config.toml
d_expert = 96
router_score = "softmax"
routed_scale = 2.83
balance_bias = false
router_z_loss = 0.001
router_noise = 0.3
init_std_router = 0.00971
vocab_size = 2148
norm = "rmsnorm"
seq_len = 384
Below are experts of layer 5 (counted from 0) of a mixture-of-experts language model. Rows are named router (the router's row for the expert) and show model dimensions 0-63. Each number is 128 + 24 x the weight over its row's rms, rounded and kept within 0 to 255. Numbers have three digits each.
After each expert's rows: a language model's description of what the expert responds to. This comes from a sample of Wikipedia text that the model never trained on.

# expert 6
router:124124104132111125109119063073090086088191125163132092109128090075119134090114113142160151140131143085159139145146124160140081144116088082148163139143130106144088118113100146105110120128126163
What it handles: Capitalized first pieces of words at line or list-item starts, such as Pro in Protectorate, For in Former, M in May.

# expert 7
router:143141133179128117137132072085117119095109147151115117082103148134122161127125164119175133109122124123180138158155117161150155091138091130105135117117098130161116174103086179150125165130115154
What it handles: The piece ath in Catholic after C, plus line breaks, pipes and dates in tables and lists.

# expert 35
router:127135124138128133153110166144165139109122135170118115118143088125171113145121131148183158161120122107113121140176149106137124126103127114110124125107103111104146167131092137132118163142136130
What it handles: Prepositions and nouns in time or multiword phrases, such as In, On, During, along with, in order to, for years.

# expert 13
router:097134147108155136155142131075165110113168149141097115095139110097132163102152173150146153147133133120141158106141114104130094107132094116117165165098124119152091178097112162131100115127127137
What it handles: Final pieces of adjectives and participles just before the noun they modify, such as musical, aggressive, nuclear, local.

# expert 59
router:092137105126165151095133132114094120099106133111128065039096119138190137103172125152147136137141116121113110095105156153144134063125126127125116137159115112147099134095120120160077141122107148
What it handles: Demonyms and country or place names and their endings, such as American, British, United States, Indi-an, New Ze-al-and, U.S.

# expert 21
router:069135123134092151144160125098090083087158127149121147138087143145164093070103141109184078094109129110164173160145140139149095130109132097114117126168157134142101159142134154169081131118136170
What it handles: Person words and pronouns in plot summaries and biographies, such as him, them, who, born, died, children, plus cast-list dashes.

# expert 38
router:108155143175125157145143103108161088080160095144102130149154108102173134102120150152139123122119123103150136088148122130179167089136142095118160137129086127147111133070100125115085088123159137
What it handles: Determiners starting a noun phrase, mainly the and The, also his, their, its, a and possessive 's.

# expert 2
router:148139164125144112071090082081143113143170135142120136123123085145130185119139119113117172147117151139104162131113142141130107142122120178138148135148170117081078144133149136127090108130139158
What it handles: Short inner pieces of words and proper names, often after a capital letter, e.g. Jahr-h-undert, Bro-k-en, D-ar-win, F-ost-er.

# expert 27
router:157138119139134168160119142100163133144176096117136131109073130099083136133114124145122096116171140134172109133157142126133175088115129101143138144082149101185150098108130161122124116124126093
What it handles: Line breaks, list dashes, bullets, table bars and LaTeX braces in infoboxes, career lists and formulas, such as \end{align}, "See also".

# expert 19
router:120122139120170141146105121114130134107133085177126129096131109126136111112100117130148125086090113128186149110130144131108137110075120107103156117096099119181121157093101131147139099090106134
What it handles: The N of ISBN before book numbers, plus single capital letters, country codes and dashes inside codes and citations.

# expert 42
router:106107109131150156163111153094094124131124115108147167111128108095171136108111163208133148129140119110151110101133166178162105128070097088137131143109149104152131133112109154118137121151124138
What it handles: Coordinating words between list items or phrases, mostly and, also or, but, slash, ampersand, other, as in Hispanic or Latino.

# expert 5
router:118116154161130147139120107152152098108112104136150082142167109122154108102141151163161156132139092108162130116180125092142097130068149123129135109087108073127107129152109145132126139126136118
What it handles: First three digits of four-digit years, mostly 19xx and 20xx, after in, commas, parentheses or dashes, such as 201, 198, 200.

# expert 36
router:107130099171114123124125130119130086124156160137091157155120147102119140116092132084191073111154152120108152121149124146193131110106150091127141118165129147126126123127134128119113105161162176
What it handles: Possessive and subject pronouns and articles in biographies, especially his before contract or residence, also He, She, their, The.

# expert 10
router:138133121130086122148162161144099100147123146148138093110129132166152151162096160196128153132108129058134129135104151082152130125067078134098153101155170138143063157111069118143112145136123179
What it handles: Verb stems and endings completing infinitives or modal verbs, such as to op-en, to elec-t, to cre-ate, plus following prepositions for, of, to.

# expert 14
router:128135162120119124135125124127163117097147178106117128077091133116151160125147184114161154130119138110146124106142146124125172119132140104096138154144104126084107106117126086115092079131148136
What it handles: Inner syllables of personal and place names, often Spanish or foreign, e.g. Jeff-re-y, Guat-em-ala, Mal-m-ö, Picass-o.

# expert 34
router:104139102127135146097082117162161131100170186182137088106112146124132154120169109165112119163144108140188148097116132196140128093133120099117129099131122097180091138100073120109108088149119147
What it handles: Adjectives and modifiers opening noun phrases or titles, such as free, Best, American, British, illegal, public, and hyphens in compounds like non-.

# expert 56
router:096113093124088126110092076095156150098135108135121074098098124106126153088101160081163117111079119163168152091154143128141101132124111139134123128078145090166106113112153109120114154131146129
What it handles: Participles and by in defining clauses, e.g. directed by, located, built, born, released, plus pipes after dates in heritage listings.

# expert 11
router:146121116137194147164117164100127121133139148125155134098121150137180124087142205151168101166106123117167154121115132147169169141091151145104144136125113130142162139128076117156095107109140157
What it handles: Word pieces of field labels at line starts in infoboxes and election tables, such as Total, Valid votes, Genres, Website, Postal code.

# expert 3
router:080203144128159143192093118148159096128145128157106091117154094101158139113111104134166156135132099075124124091171138068155072150113103102108150146097100123150134121111126128143120154107152124
What it handles: Sentence-initial connectives and adverbs and their word pieces linking clauses, such as However, therefore, Consequently, because, though, Similarly.

# expert 4
router:137152168183104131139152149089138142108160097203107081118092090108123128073148141101150153104184128083169128150147160129168066118120120102129114107107121099097062155101152165161125114137119170
What it handles: Single digits and small numbers in sports goal lists, tennis scores and tables, like minute marks 66', set scores 6–4.

# expert 0
router:100131151174083135133107146073135140085121086163112102126154130109109154132130144181135128121088102158174138122117154118117080146106155130138111108147128101162155158114119191111076127126155190
What it handles: Numeric digits and number pieces in pipe-delimited tables, scores and coordinates, such as 5 in 54, 9th, round of 64.

# expert 12
router:075189154126133127104151058121122114108147056129130162124119070139136120141111128144170101113092120142108143088122169128137111101111111136133115144143118131100163140141124134171122117122152160
What it handles: Middle pieces inside personal and place names, especially z in Elizabeth, plus pieces like ri in Patrik, ann in Kannan.

# expert 63
router:112149109118140140144152125114095135151156121159124139095114103064136166138100129149091136115117114151176106108157134081136089098136143116093159171129118116075133148110113130140098082129149129
What it handles: Middle fragments of words and proper names after an opening piece, such as smokestack, Mandurah, Wonderful, whenever, Strahovski.

# expert 57
router:129161128156142110123101135110074123126122152111143129144148096114120172110149131127155143156090106110121163150119131201157112144100151175136152134104138114147109174122093170129089151144125173
What it handles: Inner pieces of common words and ordinals, such as eight, two-stroke, right, 2nd, leather, flowering, ethical.

# expert 20
router:131119110147097141163109069104126102089099155155160122134119131114112089130096159147130142110080127125143167082149123110165102127107124135135130137120132087148132149090142191090137105156166135
What it handles: Line breaks, table pipes and coordinate slashes, plus mid-word pieces of common words, e.g. nam-es, assum-p-tions, grasshop-p-ers.

# expert 24
router:104135128205146167145151141123133095078121095128086111100099109145132168107144124113114149107125146124150109135189153094139157118082101146104153148088127121106104165128119124161094092134147132
What it handles: Capital or lowercase H, and R, beginning a word, often in place names like Beverly Hills, Cape Horn, ice hockey.

# expert 22
router:144157123146102153166084060112117127088118153160106150136134128131130160133154128155133120128077118141147128116145144085150109141108078159117120164096163094125137148109129167123103145114166146
What it handles: Plural suffixes completing nouns for people or groups, such as play-ers, soldi-ers, athlet-es, stud-ents, and words like people, area.

# expert 25
router:100110139127124152182121143122092151096155170173136077127125087161121109085137133099144104110075134122167138133122151117112053155088139113085124116119138070170162163111130160154142139155147140
What it handles: The word as in cast lists (actor as character), plus pipes, line breaks and list dashes in tables and infobox lists.

# expert 17
router:146147110160167130161115122130136082144143141161109133128098116143115136138091153154147102135063136127131149098144146145162126174104093129115132147088078115137133144090114181126117132136134087
What it handles: Closing parentheses and brackets, pipes and line breaks ending entries in lists, discographies, track listings and tables, like (Elektra) or (Billboard).

# expert 44
router:103108174147067160162165139137156085088166115154121124124105114124139147116127159108145153107073103128132113146082141121139162123114063109136162139157127127123157155121116130204128102120115153
What it handles: Vowel-bearing pieces inside Spanish, Catalan and South Asian names, often accented, e.g. Ram-í-rez, Llu-í-s, Benavid-es, Ram-as-wamy.

# expert 46
router:116136151152127102144087131128149084072118129171130130158128156095124189137090109096146162113082106104124140123204162120130106096144113125147137096122118123132135137094121155157154180122112093
What it handles: Closing punctuation like ?, !, )., commas before years in species authorities, and word ends such as Bure-au, Seventh-day, be-hal-f.

# expert 51
router:081188122125091150133177119117124119109116154102059120134099137127127113133106160136123123157109125095116107153160150148162113138127121082133133115114120065148090139139151167152108100128166092
What it handles: Inner letters of foreign surnames and table-row breaks in sports result tables, such as the z in González; also would, them, him.

# expert 15
router:097146128165122138156130127094169091063167128156096128108127084123166136117107160132125126118115137075128140134180150088143132105151134091122146130127066103143134157122098122141128122111124140
What it handles: Prepositions and articles introducing places or dates, especially in, the, on, during, within, as in "a municipality in Qatar".

# expert 58
router:104157178148122123170108134140133121098152138162113128126073080111149133118098130155116125143149088105142122072169124111167103143082122114111114131075100084154100128089122142140115121114129154
What it handles: Line breaks and sentence-final periods ending paragraphs, plus == heading markers, such as the break after a heading like == Moore Town ==.

# expert 62
router:089140126099112133157127139143103147054143116175083113145066099136107137130146119135101105113148129119121088148134126190153109131105093116112138114133154121160078143117121125121121151117135166
What it handles: Pipe separators between table cells, especially after place names or dates in tour and election tables, plus semicolons.

# expert 23
router:057184168104067181120158151142113095089156084125095136149122098125146118102125143163135113125105121117127151131171154147132113071129113137108141120104126115102129171146128105151133119106142108
What it handles: Last piece of a surname or proper name before a space, in tables and running text, such as Hens-on, Grand-erson, Stre-et, Laro-i.

# expert 8
router:122150108173106160161141131128106100139153112160135169072115115147106141120118140120126106090169151109157124159146092130140119148092115115077128114102119101188097144159126135149146126118160173
What it handles: Commas, semicolons and periods separating items in numeric tables, name lists and citations, e.g. 1,241; 11; 9; Reguero, M.A., Czaplewski.

# expert 47
router:129155182111136123101111119142146095109124137114156154125141107078097165116124119141163120119082131131142142133117123161120087109101095151123151148150147103123139135103119203133154139106184168
What it handles: Short vowel-led pieces inside names and rare words right after a first capital, such as C-a-ucasus, H-ea-ther, M-oh-ammad.

# expert 16
router:103129157189095137149056116119121102111127077093110092116107105118162148155137105108139118121063142106138130163146139109131115155136131113113112090107158139154154131142137156114132164120132147
What it handles: Opening parentheses and table bars, plus first pieces of place names like Californ, San, South, Los Ang, and accented non-English text.

# expert 53
router:127147109146094164145095094115169119110125135162134071124135111119144176109115131179123140120070083129123152112169124111142089118121100143086140132162141118127147140151094144079078163121139103
What it handles: Blank space tokens filling empty table cells between pipes, plus dashes, quotes and odd pieces such as Tonight Sh-ow.

# expert 49
router:103156128183070114117091107101144085098127138123120126116148117108112141108155107157155113163112112120140167088136144148176155152143123097100144108108163104141171147126108159132139088143166113
What it handles: First words of titles, quotes and list items, such as The, For, opening quotes, first names like John, and list dashes.

# expert 1
router:119157163136142142129120037104143149100105128099148137111153132087150135066121152129132129132101152111113136090143156118138122125068131088133125112065092126147148143106137153097079078121156141
What it handles: Word pieces inside proper names and foreign words, often vowels or accented letters, such as Mede-i-ros, Pemb-ro-ke, F-og-gia.

# expert 30
router:103154097172131129158130148125143110130118076122117124110097131133151145153148125145103107150114120112161136078138161145138102084151116165089120150103133115174124119111097151122094149141108178
What it handles: Word pieces in sports biographies, such as hyphens in wicket-keeper and shoot-off, ball and football, plus the l in Hitler.

# expert 9
router:123137133146111123122106083120192098131114129150138084166161123112120119137138133113152173167085124084125163123113135119144102122079167103140122129121128129137107127104115143134097113127131118
What it handles: Words of time, repetition and return, often mid-verb pieces, such as years, once again, twice, back, several times, returned.

# expert 60
router:111129149157143167130094115091128094161109078139118112097097139123133145128126155164109128098093110153122125108146133153120063114073092091123159124098110111158163130109129096107119077149146141
What it handles: Word pieces after Sh or similar starts, mostly ad as in Shadows and Shadadkot, plus ill in shillings, table pipes.

# expert 37
router:140123137139133153135136155126171071135144085106153112121131132123120100113128171114118160130102079098180164091104186131146148116086115171119116152126130119164101159092129156135060139109101155
What it handles: Words inside infobox and sports field labels or short phrases, such as Head coach, Full name, backing vocals, second round.

# expert 41
router:149144163111099146174083076111141132079104141146100141098121106101121150105120128114100074124143122147132156132113126124119124136095113122092127146142131125150109177100128133118117144123115166
What it handles: Opening pieces of nouns after adjectives, mostly in political or institutional text, such as Ass-embly, political b-enefit, ine-qu-ity, Comm-ittee.

# expert 48
router:147140105155130153152156102152100134074150131200162088079120105132119179154101103094145097156152129153150126111128141153120144114101071100097124125094134100153086107084167132133103159123114157
What it handles: Pipe separators between cells in Markdown tables, before numbers or values, plus dashes, parentheses and are, were.

# expert 40
router:094150112177090119116154107137150129124156175111128125067088127118145092143085157114143121151080125129122123162082141164143101164156079083129122113142142085149176140113081126161181133127119138
What it handles: Separators opening list items or table cells, such as dashes starting lines, table bars, and colons after Genus or Species in taxoboxes.

# expert 18
router:100123135124127123110133116116099117147123166134123131120074098086142149105135152136131151101144130149119142121119113129140097100146100113130152141133139119071157155099131098127071136136174075
What it handles: Letter pieces inside place and proper names after a syllable, especially m, as in Palermo, Birmingham, Theravada, Los Angeles.

# expert 50
router:123088126140179118145139105119119123102142149114146104151101139079098135108143153176134118096104106124132147122095127167148068101109106150115161127088112135132127144133144123112095144106153147
What it handles: Opening pieces of adjectives or nouns after a or an, e.g. suc-cessful, im-port-ant, ear-ly, bas-alt.

# expert 55
router:120165118151155134121147101089113097114162142157104124100120124113112156089138150162137151121142089128148113150155147162150132123138070132139159157127148099141098148088109127138111134144143175
What it handles: Opening pieces of capitalized words after the or of or in lists, such as Pr(o League), Di(ocese), Res(earch), Pol(ice).

# expert 39
router:099148102150129108096121128157127141131129147096140148094103124080159110168100130123174120151110136118160093106133139159152111188093087117120166107146157101117154172062110138155145127161177143
What it handles: Pipe separators following numbers in sports and election tables, plus semicolons between scores, like "72 | 36 | 26".

# expert 52
router:122139173139128158158075086122118127150145145199118087155132126116106121130100131112172161097076105118094120136170138116172145117099123102126116119143145112100102168095108121145145172112182093
What it handles: Math and code symbols like +, −, _{, ^, backslash, plus digits and dashes in tables, scores and UTC offsets.

# expert 33
router:096162144141086159179118085122119093096133132196141111079138095121135126128134148118130119154102111096161137098173128144152144092082100120151124147137116101143091185136098120101093129129162139
What it handles: Single digits and empty cells inside statistics or results tables, such as 0, 2, 3 between bars, plus dashes.

# expert 28
router:124123146108151138096089091114127116106132157111107057085104095124131131118148137128158219137113100096100120158112144151145095112119132136162141139165120133169091149147131095141049176150137183
What it handles: Word stems of political and national terms awaiting suffixes, like Republ-ic, Democr-at, Ital-ian, centur-y, histor-y, and place names like Montene-gr-o.

# expert 26
router:120133117149152152133094106119129122104145077144130086107043134104106155137087144188137095107077121117145139152109102194141146101119123177121135135107126125164088142105108111152115132134128135
What it handles: First piece of a noun right after the, this or a, e.g. gener-ation, att-ack, work-for-ce, Mus-eum.

# expert 45
router:126128140146146170167110132107087103128144151077149084146107119099163120124133157142153160144093137061147160075206132097154136074103104073105117116115112120090115126082126128140066147117092156
What it handles: Opening word pieces like si, pri, comple, posi, addi, wi starting words such as six, similarly, priest, primarily, wireless.

# expert 54
router:157139125136091123161103148089165092136105121177076111129129108137126156132093150091123097156129130081156118148114159142159154130153149089147124069151114094161174129094119145114086133119126126
What it handles: Prepositions introducing times or places, such as in before a year, At and During opening sentences, at the.

# expert 61
router:100134118173136176183120081095124135073113125152136111141135114112171111142138179125130120116089141147155145141120141138155101117072083158114110105081163104137120141145126136144116160114187165
What it handles: Final pieces and plurals of common nouns before of, in or is, such as storeys, moth, station, species, family.

# expert 32
router:124163140199143119194130116107087118155136146114122115129092112133135146130084154118170135145133088124182111088169121109166113081101105126107166104063085116146112132068123147134127119112149157
What it handles: Final periods, closing parentheses and == heading marks before line breaks, plus dots in URLs and e.g., e.g. .com.au.

# expert 29
router:099179114153099125156105120096116073129144139118123090103090120120123162106100142147147128148121118106142158129155121134165113133144113105111163144127148099159101135083102186156118099100144153
What it handles: A lone capital letter opening a capitalized word or name after a comma, pipe, colon or the, such as T-oyota, D-ocumentary, P-iano.

# expert 43
router:078119143143126133139120133121136075112183101132083143079114076126121115110073138113112109141087098132182150128183183082150110109125127102144126124071101113134093116149108138158147083104124112
What it handles: Opening parentheses after names or birth dates, as in (age 47) and (January 1854, plus copulas like born, was, became.

# expert 31
router:149121124128120134134104044131160102110125148119146076110130133127126114102117166112122143155100122109152145110101133108151121134121140100132118118121158112137062128078120157149124096107170136
What it handles: Verb and noun stems awaiting a suffix, such as inv-ol-ving, Prov-in-ce, located, based, includ.